python train.py --d_shared_expert=0 --moe_layers=[0, 1, 2, 3, 4, 5, 6, 7, 8, 9, 10, 11, 12] --normalize_top_k=false --balance_loss=0.000674 --balance_bias=true --norm_eps=1e-05 --tie_word_embeddings=false --optimizer="adamw" --beta2=0.95 --max_grad_norm=2.0 --batch_tokens=[65536, 131072, 262144, 524288] --max_seq_len=768 --train_tokens=340500000
Below are experts of layer 9 (counted from 0) of a mixture-of-experts language model. Rows are named router (the router's row for the expert), gate (a neuron's input weights, with its number), up (a neuron's input weights, with its number) and show model dimensions 0-255. Each number is 128 + 24 x the weight over its row's rms, rounded and kept within 0 to 255.
Before each expert's rows: "comes after" lists some tokens at least twice as common just before its tokens as in all text. This comes from a sample of Wikipedia text that the model never trained on. Tokens count by the router's weight.

# expert 3
comes after: " ", " $", " l", " c", " un", " d"
router [ 88 155  98  93 136 123 134 131  94 102 166 122 117  72 136 157 125 152 143 135 127 121 162 129 146  99 161 138 101 112 131  97 119 121 148 154 159 107 161 119 100 113 196 111 108 123 124 140 124  99 156 100 109 120 131 129  88 109 130 114 121 117 133 104 130 137 140 116 108 126 149 143 184 129 115 107 110 135 137 151  88 139 156 157 139 112 148 152 151 155 145 144 146 131 126 117 107 147 145 179  84  80 138 149 138 134 177 130 161 154 131 128 125 147 158  97  93 115 119 142  93 121 112 158 104  82 141 121 166 134 116  85 156 108 162 107 138 114 142 133 129 155 150 130 122 184 163 107 101 113 129  98 119 124 163 105 120 133 118 112 129 131 148 140 141 111 125 142 102 109 147 115 147 116 130 143 128 129 103 130 138 127 106 128 108 155 172 127 122 144 170 138 137 174 109 139 112  99 176 110 118 146 104 121 161 111  90 155 114 195  98 128  68 139 136 112 121 118 116 131 161  96  78 109 111 163  82 160 133  76  75 126 120 156 157 145  88 127 165  75  69 123 164 135 136 114 110 142 138 108 119 140 151 137 126 148]
gate0 [158 165  95 147 137 119  92  97 143 123 113 145 139 127  84 133 133 172 136 114 118 145 133 157 138 108 131  93 123  71 150  97 149  97 136 139 130  93 132 162 138 118 101 130 113 132 124 159  94 150 102 152 119 113  95 154  98 176 115 124 135 109 121 150 112 102  86 141  93 111  48  89 127 158 133 130 119 176 115 175 147 134 139 160 141 131 113 119 131 155 136  86 152  63 135  87 150 123 138 112 157  97 109 132 137 120 187 140 162 139 128  53 124 150 145  84 154 171 131 115 118 126 129 149 137 148 145 151  92 115 149  89 120 119 140 138 130 148 103 114 111 109 152 110 121 148 124 128 174 132 140 120 133 171 153 146 143  64 133 132 127 125 137 134 148 102 112 128  65 145 133 124 132 125 142 159 144 107 167 148 139 156 145  83 101 105 142 126 106 133 163 183 120 112 125  86 130 146  94 148 124 143 107 106 140 123 152 129 163 122 139 137  92 118 119 143 143 131 117  90 141 137 131  90 159 166  82 119 106 107 158 121 141 126 109 131 147 126 122 102 110 139 127 143 109 131 142 161  78 151 116 147 105 124 113 111]
up0 [148 134 140 126 128  81  95 138 139  97 102 145 148 143 154 126  91 128  79 155 114 141  78 153 116 132 159 173 154 124 169  86  81 125 147  99 148 141  96 110 113 153 106 106 126 125 119 100 130 126 155 108 137 137 128 139 187 115 134 133 119 115  89 120 114 165 131 178 130 124 118 101  75 179 152 136 128 144 133  88 156 149 130 116 192 109 107 138 125 118 166 115  99 116 125 135 186 123 139 105 119 190  74 136 138 132 126 157 118 114 132  92 150 110 137 107 115 117 117  72 112 137 168 151 114 131 140 124 125 101 100 122  86 167 107 117 145  95 137  90 114 121 145  50 117 129 121  97 136 103 148 103 117 105 125 101 125 139 150 109 106 145 111 120 115 121 134 122 106  97 137  84 124 114  95 120 116 134 121 178 129 141 139 107 162 143 109 149 117 135 116 101 187 175 182 169 147 106 133 127 127 165 115 116 114 106 146 125 133 126 123 137 139 140 132 131 128 106 135 108 127 154 149 127 131 152 123 136 137 135 137 102 143 125 188 143 134 141 112 131 116 140 149 147  80 142 172 175 103 106 165 107 131 138 152 132]

# expert 14
comes after: ".", "2", " |", "4", "3", "5"
router [121 151 104 140 112 128 116 151 134 122 100 141 106 144 149 143 143 127  96 159 127 125 153 148 149  96 136 106 124  83 130 141  91  89 127 137  94 132 149 104 141  99  93 135 116 131  99  92 182 109 132 133  95  95 177 133  82  99 132 152 122 143 104  87 138 158 147 175 123 109 124 149 149 166 126 144 194 117 113 121 149 165 125 151 119 157 101 114 134 150 176 118 138 150 109 153 143 127 131 157 104 164  85 166 163  83 134 185 156 104 135 109  98 143 130 112 147 108 114 154 139 125  93 150 161 117 124  98 124 116 128 167 145 123 147 125 117 109  98 143 163 121 115 121 116  86 142 137 118 106 147 122 102 136 137 123 109 108  99 106 132 109 111 117 152 106 146  66 111 148 102 156  68 141 110 135 138 112 127 117 157 143  73 130  81 154 110 124 177 145 115 144 129 121 128 128 149 167 116 145  84 143 171 131  71 147 169 135 124 145 153 151 109 119 104 130 153 125 122 143  93 140 116 151 156 144 127 133 118 146 160 139 126 124 173 106 111 147 102 142 155 126 160 118 111 168 114 115  95  68 130 112 128 141 175 134]
gate0 [117 161 118 118 102 127 131 117 138 121 135 119 167 130 137 125 116 109 102 144 147 148 140 165 154 155 137  93 133 121 134 152 107 134 103 166 103 142 136 134 124 144 166 104 131 131 101 112 116  92 172 125 121 171 125 113 149 154 101 101 109 118 129 129  95 106 147 108 157  99 117 225 131 148 131  84 129 120 158 144 117 131 108 139  90 104 132 136  95 123  99 120 108 135 162 144 164 143  84 122 139 144 176 138 166 139  96 194 172  97 153 144 118 149  95 130  50 127 116 157 147 125 131 127 114 140 149 130 105 163 150 142 134 143 117 112 175 140 116 140 121 108 174 106 100 136 135 142 134 109 133 130 117 128 116 114 126 139 112  97 137 136 111 145 155 132 133 113 128  78 115 139 119 141  88 124 150 114 139 111 129 113 151 143 128 112 156  98 131 146 117 105 163 111 122 125 120 120 110  94 141 137 108 173 132 144 117 136 138 112 130 134 125 110 103 117 157 151  82 139 127  71 115 119  92 157 117 130 177  96 131 126 143 157  94 144 105 105 132 119 110 116 189 115  91 138  94  82 121 122  95  51 163 191  98 135]
up0 [118 145 151  95 129 147 153 131 116 138 128 126 170 140 133 143 110 128  81 123 143 145 126  92 127 117 119 134 113 158  81 121 146  90 161 162  79  98 140 106 122  99 172 106 104  81 116 128 140 109 143 116 103 139 121 142 121 107 129 126 150 108 110 110  91 114 190 136 145  88  91 132 105 126 119 133 140 136 160 150 103  91 130  69  99 100 154 111 133 127 138 122 120  98 144 132 111 118 148 110 150 109 168 173 112 145  90 110 163 129 121 134 142 124 127 157  82 112 146 108 157 137 119 149 127 132 131 112 109  96 175 139 154 142 117 120 122 151 111 152 170  61 139 132 138 144 155 135 161 166  91 113 140 113 146  88 136 114 121 100 124 149  86 134 140 148 140 101 156 116 116 159 173 124 115 139 104 138  92 139 130 135 125 125 141 145 134 116  97 125 130 103 122 122 110 183 136 135 107  69 117 167 210 217 134 135 156 126 115 168 125 133 133 132 124 124 133 142 117 152 130 104 154 140 105 154 139 141 143 137 116 169 105 138 196  87 137 127 114  88 112 151 143 128 134 173 113 133 137 133 118 117 105 122 118  98]

# expert 12
comes after: "0", "–", " ", "9", "1", "2"
router [152 131 110 144 118 137 133 123 137 119 119  95 145 153 117 119 120 139 183 154 148 145 131 138 136 132 119 107 109 107  92 134 104  80 125 144 148 153 129 144 164 158 105 132 136 104  80 159 165 134 126 148 170 148 171  97 139 111  78 134 130 156 136 124 149 162  78 139 132 104 125 109 109 105  77 133 116 105  72 135 106 107 163 134 156 107 163 145 136 151 105 188  91 116  80 140 129 140 136 135 166 151 151 120 101 143 125 108 153 103  67 129 143 127 104 130 123 162 106 132 114  69 106 171 162 131 158 121 155 141 124 139 144 112 119 118 116 152 101 101 110 101 143 154 142 131 101 129 156 127  76 117 111 154 105 161 153 107 170 161 141  77 138 116 130 133 114  99 113 100 146 122 100 170 115 115 114 120 130 114 131 129  87 107 128 102 106 163 148 154  92 127 149 128 145 117 120 122 146 186  83 123 150 129 133 134 100  70 147 120 150 144 120 135 123 161 141 125 141 122  98 162 124  62 127 112 140 139 130 166 169 149 121 166 108 127 116 114  98 151 139 151 113 130 107 142 160  74 143 125 143 127 111 151 156 111]
gate0 [119 179  76 131 136 119  82 141 119 138 148 105  80 142 134 155 129 169 116 177 139 127 112 125 135 100 180 131 110 126 156  92  92 126 146 165 120  83 172 105 160  94 168 140 120 133 118 126 141 117 148 132 118 124 109 166 119 113 134 134 126 150 116  93 111 144 101 115 132 155 120 112 134 140 149 167 122  94 134 175 118 114 106 146 160 158 116 107 129 137 141 122 111 107  96 117 156 174 115 126 115 144 109 126 120 101 159 129 112 118  90 175  90 141 102 151  77 131 149  98 129 138 155  89 105 121 112 102 109 116 166 189 156 100 105  96 123 128 101 118 132 146 147 179 105 110 151 142 123 113 136 125 162 145  88 113 113 134 149 147 118 148 114 165 163 125 104 114 117  94 129 111 103 133 126 127 132 100 120 156  82 139 117  69 101 157  79 120 122 145 133 104 108 127 152 114 104 143 150 149 105 159 141 144 165 126 128 136 127 126  88 132 138 153  88 134 175  86  86 170 152 109 127 137 140 142 113 112 169 108 100 161 108 135 116 143 131 128 104 106 161 123 144 163 120 116 188 132 166 116 149 158 152 140 124 138]
up0 [149 162 106 134 138 131 169 161 127 128 167 117 109 126 161 145  88 144 138 179 134 117 147 138 142 122 156 126 108 122 138 112 124 130 144 134 144  86 153 114 140 104 204 129  99 118 133 100 115 121 137 184  97 117 109 173 144  87 137 153 105  87 109  87 143 117  83 112 118 161 139  97 130 150 138 183 101 106 156 159  90  88 127 158 141 131 103 111 139 130 128 128 135 128  90 161 148 144 113 152  96 114 110 129 101 125 162 137 112 115  76 175 135 145 119 151 101 131 173  66 118 140 131 140 135 146 112  97 127  92 173 136 137 107 130  96 154 113  98  92 128 146 141 151 125 114 149 103 122  71 106 130 146 113 165 188 159 128 108 145 124 152 118 146  98 144  90 149 163 114 143 110  76 132 156 135 142 119 119 104 117 120 115 114 147 174 102 140 140 139 138 166 111 139 130 108 108 121 144 135 121 130 125 149 122 105 145 146 145  96 111 110 123 131 158 119 146 129  96 159 146 149 118 134 171  99 108  99 134 127  76 147 125 225 137 140 121 118 123 107 131 137 131 136 145 116 129 134 146 144  93 139 148 139 151 129]

# expert 7
comes after: " the", " a", " The", "The", "'s", " his"
router [135 117 151 111 140 149 152 156 150 126 124 148 127 105 129 125 166  95 133 112  59 148 132 107 124 131  88 128 132 127 160 138 161 112 122 115 109 133  91 150 134 133 139 124 138 193 161  90  88 154 120 140 122 149  96 129 139 147 116 109 115 144 168 152  85 132 152 167 119  83 170 122 111  97 119 135 140 139 146  73 110 130 138 140  92 125 157 162 128 158 136 109 171 135 163 120 152 121 158 148 116 111 134 131 116 160 158 127 169 150 124  80 117 116 153 137 144 169 150 130 156 120 162 155 152  87  88 148  93 132 112 114 114 113 134 159 170 148 112 114 109 110 127  70  91 144  77 115 137  84 115 164  98 159 162 135 165 104  94 145 134 135  89 112 155 174 133 138 151 116 156 150 143 141 145 132 117 150 142 129  88 116 122 163 118 147 139 137 146 110 148 123 129 126 144 128  88 122 101 126 122  87 177 107 130 111 110 169  72 124 116 123 151 164 145  98 135 143 151 103 117  96 128 134 118  90 112 124 135 105  96 131 136 167  88 139 122  96 118 133 139 109 134 106 140 120 113 112 116 112 131  85  77  93 171 131]
gate0 [141 106 157  99 171 102 139 149 157 154 161 136 143 142 141 125 136 120 168 152 131  76 128  97 121 187 134 148 127 106 152  87 117 128 109 105 137 136 111 132 165 125 134 119 134 151 144 114 113 100 135  95 103 134 116 117 137 138 147 129 135 126 113 122 168 118 108 120 120 138 150 151 119 130 152 102 115  87 120 138 116 154 114 125 100 175 121 121  76 119 128 164 171 154 166 111 142 124 120 139 118  69  93 134 118 147 137  90 140 124 138 165 119 163 131 164 114 113 114 151 155 136 129 133  96 123 131 121 143 145 131  84  96 143 154 133 128 119  87 136 102 130  85 166 158  81  94 162 121 134 110 138  91 130 165 166 130 131 102 140 128 187 110 161 121 123 125 192 122 132 124 141 161 140 132  98 129 150 107 156  80 131 138 130 116 118 119 147 113 106 111 139 100 137 112  87 105 138 150 138 160 113 138  79 153 133  96 162  94 171 105 150 111 161 173  96 173  94 122 144 183  87 105 104  89 147 122  62 108 110 124 143 106 143 142 121 123 121 147 100 148 115 144  96 113 138 103 177 119  84 101 112 130 122 131 136]
up0 [107 114 125 115 121 152 110 180 135 139 146 142 123 142  87 121 148  93 149 132 121 125 124 118 112 102  96 105 127 199 151 175 155  92 119 121 134 160 103 155 135 150 125 163 121 152 154  93 113 153 100 130 106 133 176 131  63 107 186 104 142 133 137 131 156  93 125  94 122 111 103 145 104 131 118 179  94 122 128  89 144 133 143 133 162 115 111 122 137 130 173 182 134 156 117 118  83 121 128 137 162 153  91 161 120  97  94 139 121 129 130 145 109 159  76 107 112 121 143  95 140 165 147  92 140 119 156 152 114 106  91 117 129 119 103 132 163 140 123 104 145 130 145  99 119 139 123 113 126 142 149 116  97 162  91 158 113 172 155 130 120 129 117 153 126 101 154 130 152  93 116 186 145 161 138  94 128 142 101 108 134 123 125 131 126 129 113 158 115 114  92 106 118 156 169 129 144 112  93 126 160 103 160  92 162 132 148 138 113  92 150 133 115 123 137 130  98 139 111 140 105 163 124 154 155 125  92 139 122 140 100 132  90 178 143  93 152 121 156  72 129 100 133 117 130 128 120 123  94 114 133  81  97  84 115 126]